Experts of a small language model.
Size: 10 layers, vocabulary 2048.
Experts: 80 experts in each of 10 layers, 128 tanh GELU neurons an expert, 2 picks a token, a sigmoid router, a shared expert of 256 neurons.
Below are experts of layer 6 (counted from 0) of a mixture-of-experts language model. Rows are named router (the router's row for the expert), down (a neuron's output weights, with its number) and show model dimensions 0-255. Each number is 500 + 25 x the weight over its row's rms, rounded and kept within 0 to 999. Numbers have three digits each.
After each expert's rows: a language model's description of what the expert responds to. This comes from a sample of Wikipedia text that the model never trained on.

# expert 10
router:557472483518485503485487534489481490498519555516503517501540481496479516459491496503482519517517545482508503559532481508489519492475462461475517458500523498479521482481512509466496489491476523476525502517502465531467492481475488531486527525496468511502519456490512496480497506503519521477453498530509498498510470493523471504524509453523472553496463451524507523478504490457500528515504527509498495524493467481499507487493420502481493502493470496485505538516494463499492580505524507477459526508512497472508442495524540503497512554515488473501510508439515536505461469487493492519527483479478536473487499496482497501550469498527479469463464520483531516531455520445528515522521516476489522458532482471494496517478488467451475524506520560491546501537498549533480504500486510
down2:474508509478469517509491505518528531513482513537497465504485454490474468494474456513519522527520500482445440516456488464484441537470467476518512515483495458488455525507507437521476550530500519478550468478503474497557478510455520517509496508508512477512443521505506481518527485522498521525528460520498521539523521520507507504477524467481480490495475544502512497520493455508514487509522530531526486528472477490510519525505494461493527479495466506531546484478465478536449488530500476524452521497524496448490522530531485472505502506530480512540482495508475494494479472491525538527490532457531497506479502495511490485488539500507509534475513500512508485510482462466491494468478461502496519492483544479492546517491472530446459502482480521449528487497457490515526507518505500
Table cell separators

# expert 39
router:474498510542483465461486503490524508526523491482517464520519519558541486441491462476526509484542492479555505499531538515483511538496537503452488452495491458517511495506536494522488470531488497479503513497501525465517548491511537537481512505487534509507533523485488539513462507521492511463474511507504499520519506464515466533486467501514478502465479494513494525458531511494499496526485486510498535484495444441547494504496500501506512459489484502503468502541502485448451489484543496494482524534546533493544473480494524536461491503471490517497500476463488475511511524518468530502509528521518487517520422488465519506506467490501476488531466525463496526539457510460477547487473530507524488506538481472497483517519502471444481509518511471534509486541480477485482513506508518
down1:571485542496472484499511518488459491497491510551490488513485516473497514498469485487541486484505479508461460498486510460470494583516479497517503433461510528534525509490518506516517532497507456465538525537449507503492516502481509519477536497563493519506558547499475514505519531502491452474570445506517492500488512500503516516482522489515505478500485542526468526506465460515541495533532469487555522491525478480502510496497525538521499490496481515523496473488481478539516481477489482515490476506482469513502505508516491507506531542510487487524498494499504522485498455498483475561495497561499502515485493498494456459479498445496522506490486540473521476498500505466454490488507529479504457499460473520497454471513521514487495545528539510500524495517480506516507486489455486
Word-final noun suffixes

# expert 21
router:513500537496462480422477504522546464475496505483480488549536519514553518491483481531507495504501474493495496495536507515536514510520462476511513472482508476515497474493492523477495497536454537495508488545530497494485500437478532464500511492505528505491535495512503485479524463535515504496507511498509500503489501470467541538522413477527502504470476468496528545535525501462444505532502518476488502494502538472491479466475475505474471492471494537501505517496521487507507513489525484532436498507522509489531489509544461492506499502501468462482498516475507533519514477528466520554501523460513535479487506474469527535485497529487482542501534509504521532467448542496506525449511489511530496514461456485499488541522501512476524528515475545500527528548497500528512462518503497
down0:525501496485507508507496493499495521487516500495514494556543471497499494502474520528487470462525521478492477451456461551476450459477508482524511468494514498470461504480448475497508495492485500514474517502490517520513516524542496519484540526528518485477491479555486475538432499456428500478507508501522471511518568534483531489519507499507511496517483447471460501469486484467473541520473529488518493516441515490475529511487513511463515458474527506524504452510510526477489538532470503511515501491507491517485509528515528485432492523516467470494537475533518484524483528513478508455514518526488469444464485509510483483498496501508501501518492493522546524447513496510474500479512481481498517522488443501501461505539505507494468470503464500513502554485462520521480515500487467
Mid-word l pieces

# expert 28
router:480521495502468512520518521525526455511519496540513502525492508508490486467467508510494528514510542498534503526505508476460490488476508490493509492529515503491503495495517528511485472531484507533525487519477502468503486494465494535489504480492501566489512476509545493479445499483526526492500530504506550457511509507543503499533475492479481466515517481509487477451474489467500543514467489517467469504481469492524510455501491542489499513545449488497507542515498497493504490473529514528493505516516497486540510493501500550492502525499444502467543513509478507509512421493511528517526484515512506492490504444475509519484446527467466501485490521500546493532487468472503475590516506473524488503545508496556506528490538421444495488515499506462526474497509482477478431532506527
down1:483537484465503478470513473517467477547514523484455509463510496483497519490483464512510473483507500518520494447466504513521495460537508479520492521458512506507494487479473544510512492493445503558532503498477525457462516506509496472493531544546507516528494496504476475540503491500535507539530494504490511493514475482484544477539471513468481481487511495544502489519485511459472543489528525521466517501500502502494496451474488534468560482519497476437545508477467539504491468504496511487503499533489492511456479475518497505494467552492554498475516497512485511511472529503534481504517524520515572469459521521496486451449486502484496503434513495508483527523503461473463516484485486514489532497551493535512469472518478494560501471442496507527510500505522508501476483484492503
Initial consonant clusters

# expert 55
router:523522535500442489457551472528535508513499522473465487540501502519514496475552507509496513540442515531486525494507554482458448481519465471527496533509512506484524496492525547454499497554522526520500510526480503494495527480490485509498531486477478515507481512474502520446491494516503514485486499524519534501504525464537477512494484460448500520496506482509531514488508477496467506506491499465475529506510496481484520533466447503491502465525490465460483559503487456493503502501552484496481520479492466456530498500499473508505510489510505482477539535477515496537565527475484499504527500529493518476487527482431552472501494495499516503446497495466526510512512553518487520539484524455498505479509486504526521488491463483477453431483507510480497517515485524472476515531520517
down1:457501508520479499531507454447526501524497502487496484503529463521487456484449507499495530485467505501538496529502483516525495493492502452486508501441503506514507513488506477477486464490466520444502523457486507439481508483526514513491474527521477511475498559502521516515458506507512495492529478468508528503478498487502503475487485470513499505522510498529563487472511492539488496521463483503501502534455472465518450486516530522482445486515495559512492567499491488512534499501470488526508496462493548505464480550498515463490475507506504504485504542429462512502506529444500540500481515482517511485528466513492474482455496510468477505511520497448486534465492442497501492494548485528517528467498466547496463523475488487486539504482455510526492475539505492492524491521511491
Capitalized name-opening syllables

# expert 33
router:487521536498482463489493500523524451470518446510487500504472504502509476500509489449495537498491565491476488536541505503479497505478486486541496492488538489500501509477512500499536483476489505503434497533498490482469542481453472497482500504479520523466508542520478487477454477483551522492512526492515546448532506493508445514504491463510499481474496522524506514486511489476493502560497463502504507513475523508488494512500487494491513504555476470513540494512504481498470505504519494462499519536503526518531485512496527532467541535462496535477519512511465523481529476489484521498520513496465516470496481477497525473529524512475484459484498477494480507526484545477444488513484538523487518470527453513559557541505539486477468529505587539499540535521481502511513471524495526
down0:491514523506525504520528486549513517513441520472512487487522475502532491486483440484519499496488484506517525492506491486471492490516477513507525537473486466500447543497516535524471480497483496492539497512503515535513495476493524531520525514515517486472462507539517515535486512485514504471492498487520485493579482549498509505487576518491488501524503509494511498506516510555487483497519446495505494481531497483485489522457512478480522543519515498458535487535482580519523507509491528457470539497497516476521509474559547517474508477478497489525521471491502524491517476492528484505499465518466524476502470504559499482429465527496528463554483533478477458531464503531513531485507497500515480491498507513483463482484461485489475543527463496474512553509515480485466519516482526
Capital letters in abbreviations

# expert 15
router:562503507483468506485463504506489533507529544491473459484491450502485498499501448491490511501517556499530464517551536492462521486494461511504529496514445485520485500470525525491485506487459495524488505524473487474543501505487523499449547471484502525494511519477509533487497496517486508566490554539515523466512510474488517469494509477476484502492471480522505489439524471514442501440475491528519514512510506496529474546476473478468478494465480492493479517491535486469516519505560480494460511531486536432519523508523515490517526477473455517488544501506526535484522473477485498515522487513488463505506500483469520508489508469534507472491506523466521521486525507467474486519507502458490504496533463497475520521514528453469524488478516532518525538539495514521451483481502501
down0:455516509513469505542537529511506483509544494481480524476487526521512542472496556474511505531499500509487498483482484503506563502483523484503511464509516493492488494501456482476498512491522509545506505518530514515500525466527474494571484513518492480506486531502525493528512491505516455464554506463475515474489491455482499538518555473468451500455470469491516501464479471524489477503526511477493508477498481521545514486521476500488483506488502531497503475483525469509464532459522499546539545507505486498478563465513524450527489492493500516473525515472524495509457495481469567554498476478494529474489509472519503516503503477478523507478478431478482490499515492521486521468476536473506509520508487512478503479541512444452510525501530445521504475475492492533460528486490522
Word-start verb pieces

# expert 14
router:458538528480459442515529502524528504503525531511485480483499471514513489500473486489511470518476506504460495500569522497510476483517486473502520460483488469457532486496539496456452552503528493484488501534516489509500476491486519520495535504472486530572502508477474508506496440502500471531479519517507543488487546500529469533533479478498487515518486524538532507483495473527519458521507467530491521490501468452514483512500497516475493515524494496548480518495547488495518511468536447519518530491509511484526499539477493500487433515502497520472479570520465552516522494540502532540496480476469520487536509462483507465545496497481430503505478494471480495503460528448491517532497519469512500490490504480546496526507504494489515516534547511507481492518483488500486497486513478
down0:492505508505496498510487522478529503473499544494471524517517496508498470539491521526503519497476500499516519504509488499522538545476549500515508466488508533495509494520528455486523461454484537438484480482462515477503493505508480498501461469500488526471501535522499502533517458506495518487563449468508454515481533477498518473480503540510479493509480515499455489511478513502444524512543517482470500498509450515496507486507494497482513501493506515516486516487533468510512527498470499534507526487522518512477498516502488512499494523524585477509504480504540483544497535493526498515511515504464519520535537529522519478512490507463510547484496535506504515555544532472502514444529477464522490516491513510419497486496479492510559466516487543487482562449495553548501488497444492
Place and group nouns

# expert 30
router:490517511469506495525506519519511511516508474448517441545505499488504473460506501499515515520496483504481524477551514503512468502498441479461506481494518486525452486534499491504504493492499488521529505508482475484486523454454528504444554503480500529528530524470484536513503479520514532490479529531476519518558534491512507507543514485533511488459499506511477468553490491518517503551511513534517511490499436470534473525483469511483488522466490465549488528516526479486470531499526468495495529508479523442546468505488503477503467485473478516477527513473461519489502497481499501494504481511519535479494516468459487508508419513478446478462516518508500535529481503475506504515500549525505504507514528463496538501464500508490517524537500515537516527486458518535529481514448531
down1:494486520517440528510528479432515512447498493493486541480485540518514513452550504530480502524478523458496491479432523476519483479476497520484518498564536479475512458506488495482477513476478486564451484540466505488501481496508491496501480493459521471495461472486532526538490492521463487490466502456483497508500545507526456548488518488486515478523506528483483518516510473477528497511521486498474518476522495501494466520513462479464474493506511519466478507513512485553474495499546483451490492512489462464529504435459517516522494481485493550479489490488548466495549483499520490514509535490488508507505487474494522533466491503524505469511523487511496479519524486500504464468540501509532515518556510515454535484536516532493513506525548493515502485495518496518501489477478460
Adverbs and modal words

# expert 22
router:464506522514476471445513550496498535516528525498484490506490482522521491448505495461520501517527519545481524493521483495483504497505510474467537494518495464511546495485484524484496463492516516524483480534460487508500474460475512502498509522491501536489547479485507523550459466527470508510486489517482541505498512473544462541495488476497490493510500504507496494549492470481502501502489479522467493493489522510532494511468513474469480487549530481532485504476516503552495572505526487487502476486481475514485459462470515517470509487472514466443484508480468472499512483476487513505487495543507572504501441490441518515480441434481480517480554524490507525496470465498526527492531526494507490444502477523493548529486530467490494529499547516482498544507472503508474476484530491
down9:512466480495503516498506505476490488465503490500540455470512533489460446496503459542459466515507519535549484499496478495475508489484466497497514525474474535501479521474500518474514534478499566501561523492512512469548513513527514505467526525490528517514493497456525530514482490502504517495531502498517515488560475502465480525515490472479528493503494513513487439525519486491496503513520487482508487497466515472501529501461493534535476502477485460531492532510548490498437522518508489528517520468503500512579496514535475488545510477511473525486509439457523535486501519491518497461545504479508514442492488531513505493474484497494490522521508512498493489539504496510524448466494485492461544477503555466491482481518511482484488549559512546525508480543481518495542505495486503
Mid-word er endings

# expert 37
router:582516460474503449505470542500562507474506500478515529547514492527496470469504447476455518511473514493496482492485485545470526500458497471500556504474515498514513531468468498498521532499465510493503510467464536457501504516492514491485517461504503518452511464496478495473509510543528484503471514545514499476511482471495498539474482470480435526539491504527529493464490453488472508455501529530471505486500503479520493515458467481463506557531519482482448525501541470501469516525491506522476527533518473455517503497500597484484500507494493501490496507483481505496494486478512486484474499514524552530480480525482487504474485496505481469464503519499532495538495550504487494509520539500517509473488503485467494523478501492475506532531504513510517489526475508509504501543486528
down1:502515519488546518498512452517443446486518516503529502484502472503490524470545507517493492528492518524477502489498481505521470472477541504469451491548523491457463502516501491482500499526471537494520513483512446481454539472546472492511517499475512520490530483472514490521508532513511523531529507486468585493547509497511482513472497520471517487483484509532505515507530477489496484523460490492529455490479499518503488496511498482551523502515522442456528465441482492502503494526519548475476520469518519511524509522490562520507508516536472483496528485475535525492488501502448541504551511497452479542541560536521507500489496493455486522503528483499471475474444515479502499514512485516506496514499542484521493495480474465520500487479543485470510549489521504474518501505490486
Syllables ri, li, di, se

# expert 41
router:529530487471491450507518519502552477505500520539499448500485473524587487492522487491500475506505544508559524538550521519487531523526495439485542464519506488475466509518510538559486505484491466475514502525493477501482475511445514513487484506471521518498536507526476443500491486521488482535499492520547491502508498483540476493538502496466462490498491494496494495514548516501501525503484515504474542497470518494512495516483503524475473501477478478490497514479538460511484478501494436508499505505519522498531524500499495528517514448477479463515529527485497511511509513527520532537474460497492478492508497462500480481563494530519503466469479531496482500509459487476462496494484486453502489483524451523496494507444492513452506488595502516482493512545496511517513500509517512
down0:507532498488474483518514521530456494473544509520503473469458468494472512469452460442527506535491493514500498515493496513563452461506495517500459517494531489497546494478538513556544512505483477541515503485498481454500523547499540486490461521507504533508455497471498532480514516479539539462494516511492495501534527501478534528474532483519504495508496487506489507466530524522509546505525508478522477529509492477516478519511486524538492487529547549556465518541510491507532516442469433511480529514501504506485487483518509491510507505509530486450500518534492501532519502508488453528518506530514496493520488490457502463501526505520489507467513502457502513459513471517494495491480491532533492513512502511544480526531498468487491547524516550491466502555531475523459514493510504
Common noun and verb stems

# expert 58
router:459508474478484467461512547510537501486510495475523515517479530542489493494509479487482529537456530524480491514505524513485522514513490483506482498517526469502497451483497495528451517518491519483483529528480519464485463492461513500519519476491500496503517473455480522473471481540497497489462471505510492501546504492546519516539463478486494506441504483528520469490519469460470490494483498491490515507490523511507494474471456538430465485536525479518498517529505483511503489519577526499480533512477528514523482530484522517474447499519481471522515481480504522511499449493495497512480519499527512482478491453478523543486456482524501489454518501460500517508531505504501539493503497540517528486489480443531562471497521471453550513506509481531504543499431525466489501495510549
down2:497503526522530488496462487498525504491542521482534515497493478507456481493490503482486495535493526511485550474515487476469485517505512509506544521487450501486480509545470497552525545497490510498527487455482464459463572510523491520483526511549496541501538482473523506513516548484533495486507493520493492481487468496495508494466511530506486507499527449481500463490499471467475492517462531437453506491501458505502469530505533470546492475500460496537493495500547474503524549552491509517516489518473516520530495503500527475503496466482529491477528516499464528502466524504510506482488519504491495504521497504541475524548526519466503564491539483440532499490517474491484441518504536514542492488539517516489535476483474448491512473496525447511518496502505501481477500513551502
Initial E/P/La/Le letters

# expert 12
router:519524512477483514496547561495541522488515497469491469496487473543509473520540495490489486529478536489526494520518548513490508493484491483526503482497507481515488453495521511483471485526509454489520528509506473468486475485479483480449534494446500480473510498528507531476447505531534499492469513504508541512492513493524490526446509516490461486494548500523513482502533499481421469492493547502490486528511479504470518549464481511478478482470501525475460496481511477488493524468528450444521537518486521471531515506494500459529511503477460479466511498478474516513464481498504528543512476504496494460489501491525564486510497465471456487480552528518501550504442493504515506547517476477491497502519509507514511505499516463485479492536544501494525558482481455503496497492500447
down1:540521524510557498481505465514497514511447518540559502522549418504515567500497505481501512498505526503476495480515465499497522517485543507475568493499463503461524527507537464480512497484520511502533516488480514492508511494456514509495517499530486521520504521499442512472461533494443514484475552504488475562477467454505504522499511449530500503524518494520531490504488556517508497456520487493522510540485483512492504465479497500510485537487483487491486478491511505542524446464513508556474542459483484504469515523473517549510462477521477478472474530471483484511486531466490529473508502496473483534499477466490507525480529485489491509502492517533494516468503496535447511457491493484501484510497490520461529504508503477530514518507490509467524509499506499549508454502489484
Foreign name syllables

# expert 36
router:485498526502474504456473532557484477514485515493487519525492434517528498504535482480504507508482494509521473539514504489503545526520462484443506507527518477486496424465466514522511520482499533519422539529475465498499460492491522467448488463456496536507518523463537535480486516504539524518520512517455504512518533483511468480506478505520493501472514502504493519510508473510489499504491516506471515528456522495556478544473481560498497494487521455490517500495519497479515546504511472472490525501537506499462522475498531512514505523465491504488503531451475493502529528490508524524540486502530491538501493475451485523553483477526474512498505530486470506510482565486484483502531497482494510493528509479533473507488508504473509513525504502480538501563476456511485519501450541
down1:521503498544457483520525448463527502527474505494502504460507508463451510513511511493494515492481470491513491513481484533489521530516443520467511502543509502529509454521466479509448532523487505482522510475480548484488489502525483512544507532514533472504485501476463496520477457507493503503513499508464477535512501493498529501514516520507441502540513546473486428532499499514555506533524493484520526531472460490552527515508501515434529487513530543519502511506472486509527507485459519518495482516519488455533539525508475465495507502490504509453463510510482466515500512515503491454514469519504531459504458490501532505489497517524469456434494486514520531543494454441487487509474511542502520504513472480486523479527447511514462482504516521508509517491533490524500482498466492
Month names in dates

# expert 53
router:474501531488475499478533493517486480521500522485463476491474486501488501510521491482507503493471541440524530536538491543485533522482457505522504462497491501457558474462511519501528510531497466504455472507486482465468516449506491478502552504462487499485528489474496497475504490526564525499537496530514542492526526489515492512509471534496476534458484505546507515469560502489471505497514509555461466487489496513508472522467500484467508473492506543518513520494533471496492546491533478493479561513529552503545471518501513502519468493469485507505530513489488502531553541479523528518560502530519496488464516547471511507537483505526482501491528535517482506514495517473499515522537539492504528485494498487481473531492549495480510512500504502530514488568466477516510493533513526
down0:510556548454488504526487532536506515517521489456463499509478474485497514474469498501503483542526475529482501485480464509513510565514498480478518471520520494443502548493460495523504522446506494543479535510486524495506517470512498522501547521478541542512513513514494508510467473541456514506494502474506529515477497491506513455489466474501476568497567464476485456494517526500506458490541540488489495504460497493518517512483497448452534517497480526511562502522536494531503514474504483519484502519540491509509502467517512470500522494507495496489531511521529539539499471497531497488530484466521518494517456537490493457478518507440512453527491539475537530516518529499489511492511485518524487481480500446532546504516467461503499533497508509513492506510495532523524488526510494
Symbols, codes and bytes

# expert 43
router:517520539483500461457568507509496498505531538532513483504481509538539483513505487472511527496508485479531553509543504487477479502512467485526487459525524487477503482519483487518519510522473526510453484529515500503500525514477467495531544478497478557494553539476445535476498496524521503510465493513509528442446491470482440502518479454474500519511490485496502502477506468469493513491513522515469482460476490517551502507482434521430483496518485499526500493500504500545473501501517473499491536508470504476500462483464492493510499512526506478491509475486435483494484497473533495515498458475539535494526513479456510547507490483493447478500530489486457503539478517474501534521483554510507478483495519448483504513491510535468487522514482487530530510535475533493485482503497523
down0:509501466489509457499457457475498484547529514532520490485509503500495488450457485489543515482511458472472489550538515522484527476522514472514449521501508493530495493491516511500479497472562500523495464534466499522513521440524522480495542550471514470527503529532490490476477500454461510492521523463457526557494463488549500472509473512521503455490516482496502530500497523511524517513507509499478479486508503476484481517530498513498553505461488503505502504519497518519472511492491522522501513519500493485493477477497483460475490538528490549512470504506530456507535511497529494507521482479487500475519497494512450510456503516525464500523474503421468467502541490492490497524496524508535511498489490487490537555502517507531507535497585551477492517480556518486519514485470480
Numbers and digits

# expert 19
router:520484507433442487485520528522486526513504510479517506533499502507546486497511483510545471514484484460498482540529508544510514518469509456478509473491491485492510449474511521467496477512498536479464511539468505505462501510523545510526537467468493512493519533500533499478492517520544518496492523493521537488490483499528425510519508476496510541438511496508510510524510450512505498501457480493482528519496481454486474486469451515492483499551455473535475522477520470528510546519484483485487518530515496518496511495441504506479522506484489518468490516483512559506506486526513555535486508493518480517511506454521528495542461481488478482477469507448479534494513484518461546524513487499505493475509451480499519539517518498468529554537540487510508503508460472475488509520472504
down6:486513492497523461485547477488522486495521491491484497472450523519500480442507498470473509488493496493526499530505498510503476512532520476447497473491485533467508485507561473478491483519479482491497518493470456493492513481434492502455513466467505526468538471496482536524524542488511514508488523554497519487487555459533507509521498500491476456520474481469493501490508508497512494506495512494503541495476516467520479517504504475518496487536548525498530512496474455517523517483477478512478502570483481443476504512476486488497434481524498517498488490544512449512517489485456510452538462439501498487483502480464492505482501508474481510480530514471512467464487493497480519507513442495509527486447487542510497517495493544532515522504487521508528536578502532515516460493489548
Sports competition nouns

# expert 46
router:541518494479503470506494532505498511492482531491539512492496545515503492488480471488476508507487486546514517512494530541516468499512465479506508448537501482514475499512510477462516463503479522479496511544517466508493481511488463469469512439450529485463521530477513542491513490536543556529472488493519507456476521427508443498500491459475486513528514462531523474509521452520485505512510520495486536509444511491505482521507490501495524501467450490533489511469506464491459525509537494459483498485511544510536486516519497535548488486517519540482533522502493531524469518497468523508504515484522518499475499500461505499488511528469472519452483484525491512492472569490503540459490526530474517504455469513527516507481509472474472491522504500529519512503492484521480460565542486
down2:533513477492566448493443491490485508469469527546525517513556490506520476538526470493527512503520488513533523506482486494487499507533496543481473456511554453486460496480502479512532515511509501494501496502492491470485483469521506497476489512550485498474495508467463493515505540437517501521512481524515507481526464488560493514516493488524510522493497502517449443523535448491490521494533471522528544493521479508500501511509504489437483491502490518465525554503554466488470491518495485512528482494520488499493490508536506480557555499477516488488521470547490480511502487496489494499502544521527474505504522511503501486491509524530492520484478527489509501500504533496538449516505540519479484544476479507491512472499494530454535479492499529499509483535510497420510551471490451
Mid-word o, z, A pieces

# expert 63
router:484503519500484469502491524481492541515534529500490453509512521534504496505514470498504506508447538537506499512507505468526489531476490455464512491476508495533494506483544505473457541493493469510482501507466486454471489499498539478523505512477529489492509529476499465482447479527526506546453484516548524497509513508519528526527448481482492491489475473474525507533574521513496534482483504565498534472468524467497457487458465513509447528530503508531507536553516481510537491520490529498524524511490524515535519492506502507531484503483454506479504506440531534485510507478476492527465533524531499497509468457486497512534482469451505452498485511500505507516473512489515515497497476490548521482515505487486486505487484468476458444561513484555477467504524510509490496513460512
down0:451502476514507511474520489471513484518504478493505542502467451491472481460519528493493491507466502505519492508481467462500481578527565446520499475520446530521475497452521474498498496516453512495516456476484497527502528512465501527532478456550470505498487475521489405511501534509488466490544485510495495531515526541538464515494410503479517491474464484512486467520493472488481524472508458498487493504535487535518463478479516474472487476493477487507489493507507514471473500533503474508483513479502504531474511507474484500497500508484482502507540431497509506506497512479486479547463539483537505521456510526522497467499507481502528506502505531500469531498465469489489484519489516536512520471499515519473491467503494469466467502515528485495537464473497496503524467484489487
Early word syllables

# expert 32
router:518533553505444487504504537507487477520517499477537532496489513545472502480488504545487495542499534513484471502529519490509479520490492503474526487511514498476531422501481522476445545538502458488472522520476454495465484501466530486477487443481504547503492587503504542526482509531509522494506513494543553526538504484489498491467470458465452508481479520481505515516531516481474519512495524505491512512468498482537489511458481516504467524511507481517504529479481449505500521498508473528483491460534505499520527523540499486511456490496476486474488483532493504525485506443469548507565491510500510504483501521513531489504464473468505478450489512493511497518470505461524521495543535501503475478510483474516486501487534473473528503519497509525514486521479530497459485524470538
down1:516483556498494485480500512465457541493500458534503486481466504501544546490484499483578481500533425502499518520510479493511512523471511473547527525501513492520548530520494500506496505495512503529490461491471510494511459531516536506521483446474505489498469470452443514483474457517510461485524508503526506517523520482517569532528489497501492482506471435486535493503554475545471525469521524474502486459505491482457528532473485528532513484503473517544488477485465487503499496537485520494519473485520475486468510502454499503484487515487498515486514448505498490506495520502498481489497522531518474511489498466482493523504478491493489475469499529503497507498495541523526513480505477550513467473479453482492503448510532478489468492485530499545457528522505529520542460512479523
Table cell separators

# expert 1
router:525505500473519485469516502535509488494511540511509476486456491486532501517477483493532561531436516508503496496479548500482536518472489470473498516513499500493517488463539521489501511515492507498442498490506491495513486473496509497521512514504466474517497540520540469495468476524539520488504479487532526516505478465524440546490460475499480502448498490536559494470504490493507510492491510503470519525469483482475490509477459522455476504491510511542512516493477510481508542517513497469442499457509523466544491511475575494539497485471457516464522537496486535483530533485472522468513512452512548510493524503493477491503453486500518456467482520488513531519442517463512541540478507504532501470512476532515500545482518475501524541516484506481556522519493479503462476527491496
down3:510517516541451465517453506513483480501508562512547538456479497495474454528475493494482471519495455496514497477520500511457498558487515544455551480532484505508534482514504483496524509514469472517510504472501491470536498495509487504500473532534487490480529500491487523497533496540528528541483485479497529496489500550504482508494521461482527493512483513499499520450461491483482487505476492518529495446535552511514544498473495478567442547485480526504472516523512514521463490500499464528486509488486474518516482508509510508476445494497469515515494463545483493472508485531463478486502544488503522520540532504515540512495469458520508529494509434475458542530518513513502516507498477511492508506487488460456474525489533542504466480490519487477510474491459506485454518518505501
Mid-word consonant clusters

# expert 56
router:476514491480476480504525548513525518549483462548500498523525526528521482470536481456484523582482492495523501496508517469490506504458517497486518511536503504498519512470524489510456524519462452489484517490472450501465534496500493511490516446474527477471471521527512466494505484511509526471523435535503532506526505531519486535527494494511471514474492471581507502521495500497500536554483466495472449504457512478478507501451488503486502494522508506512496476520527500458547510492544466521513521515494546473512494464519493486519474493490491473469456519486510510516532436457528481505492515452513488479524507505481493481519475496492453502498532515504531483507456472497534537469477505522528496460502491488492493523477482491480476489516499544472535533511510508520517467456498511
down1:480512483513487476503493540520503452496488555538549545527481515503448517482524442524545488521496450486507467527525492486459492456476494450518514459545509511510490490459472548470499502502488491501493510509474494530498484450455524483561480490500513490508508471471503492477502522512507470525504515481523506486512504477521501516513489537487496464489496495433510548448539485490476507492522456465526498500483493531510498517480479468516484518512501510514463491489503474515475541488412493466465500481513495531524523470479460524486469504503516507498495519461522508515454518486470479490536493504451447483501527494521516544494507493460521512483483465491475474502510529473503510516491515503495509486548528486537535510527507515518546492535481486487503524450499473490498511501543532
Foreign name letters

# expert 49
router:527530531470485468496531511513496521475506538541496469494490538551512457493524498509507501509480495543522506535557521502479468535461540465497494532496495497523493447483505482465474524534493516484499503517474502493502493544509464495495531499534494516521514495446506501503507516517514518561544478503543514493464512490517545520490475500502495517443509478500490442501526461486459515491496506548457521514491524494501438501462489550488440484524458526515506513500523487510488523479485502504518538491452491509532529509489490511520498540502506471470531550468498479484509524500496494521504459488486498480460513480491528533503460514444478524520521514478471535521456484482504491508528525486490478453482466499497511545507537473507537520515529524538496502542478519524475481467464509
down0:480496495503524484499518540532499516492552490480499500485502547502505493496497519475490518514465490471526520509500501494470498497504501464479513444461484537494458490497500529525467526469465482487486487516505486486508557513515503459549482456500499524538482478502506484468476517476487475462504514483503489535542467486456499494530504544545500479461521559527509535507501549506535500494486475461547501504547517510516486507525496502519496522513489458503533503538522523499497518445499500500518477505515457496504521492448518505536530466519477475501501531481534498456500515495517494489478510502481522548510519495562484510452514459532553513471521469496507460521536516482472481522541474498484526503535548481455520479542471472523502497535508528563468476529541517509502475499498530
Mid-word co/tra/gre and ordinals

# expert 16
router:494510498503477499535526517514518471520498521506549528480495525497507490482499494474516554496428546479512542521504529492513498499539511503521521486529502474473502481504507502503460485518483484472509505475525485488477512498489441475515543441482541511507513490479489485454458507504524471508495488501541525524490518459550436513520502466485490526519532466521511507455527497456483524538469468510453482509451506478527496524515515520497455482529442443509542493513512440463517519493544528489491525519510456497486490511469465505486491486519484478498485508478496544503503501470524527567506530439518518491534516490519527485518505488477526516498535499495527549514481512484512497487502525503504484456475475542514481529497527457524526522514467489508497537492455492484501487516517485
down1:522504464455503520471523527468455535449508481500427539507480483489502466489459480490493505525514544478477505481495482472469488514517480429483532532493567503491513475491510505525524513516543508507489497518558498471528516485500529482516506517495462443535467495509503476521534488497512509476531519515488501495474462489486526527496498498495472496527485498498514521496489505468478512528526531532497490549524500512495480494459510530485480520482491527473470515519520475494494525498538493545470513534551523483538494503495481513500556472545565478520523509492485522484480532510473511507435462519507474521492536521481520512450489512483484441498505550505537490514530475515511515439466552486527520475516524491488470506516546488497499511492499464502507500479520466500505501501520485
Initial F/T/B/W/H letters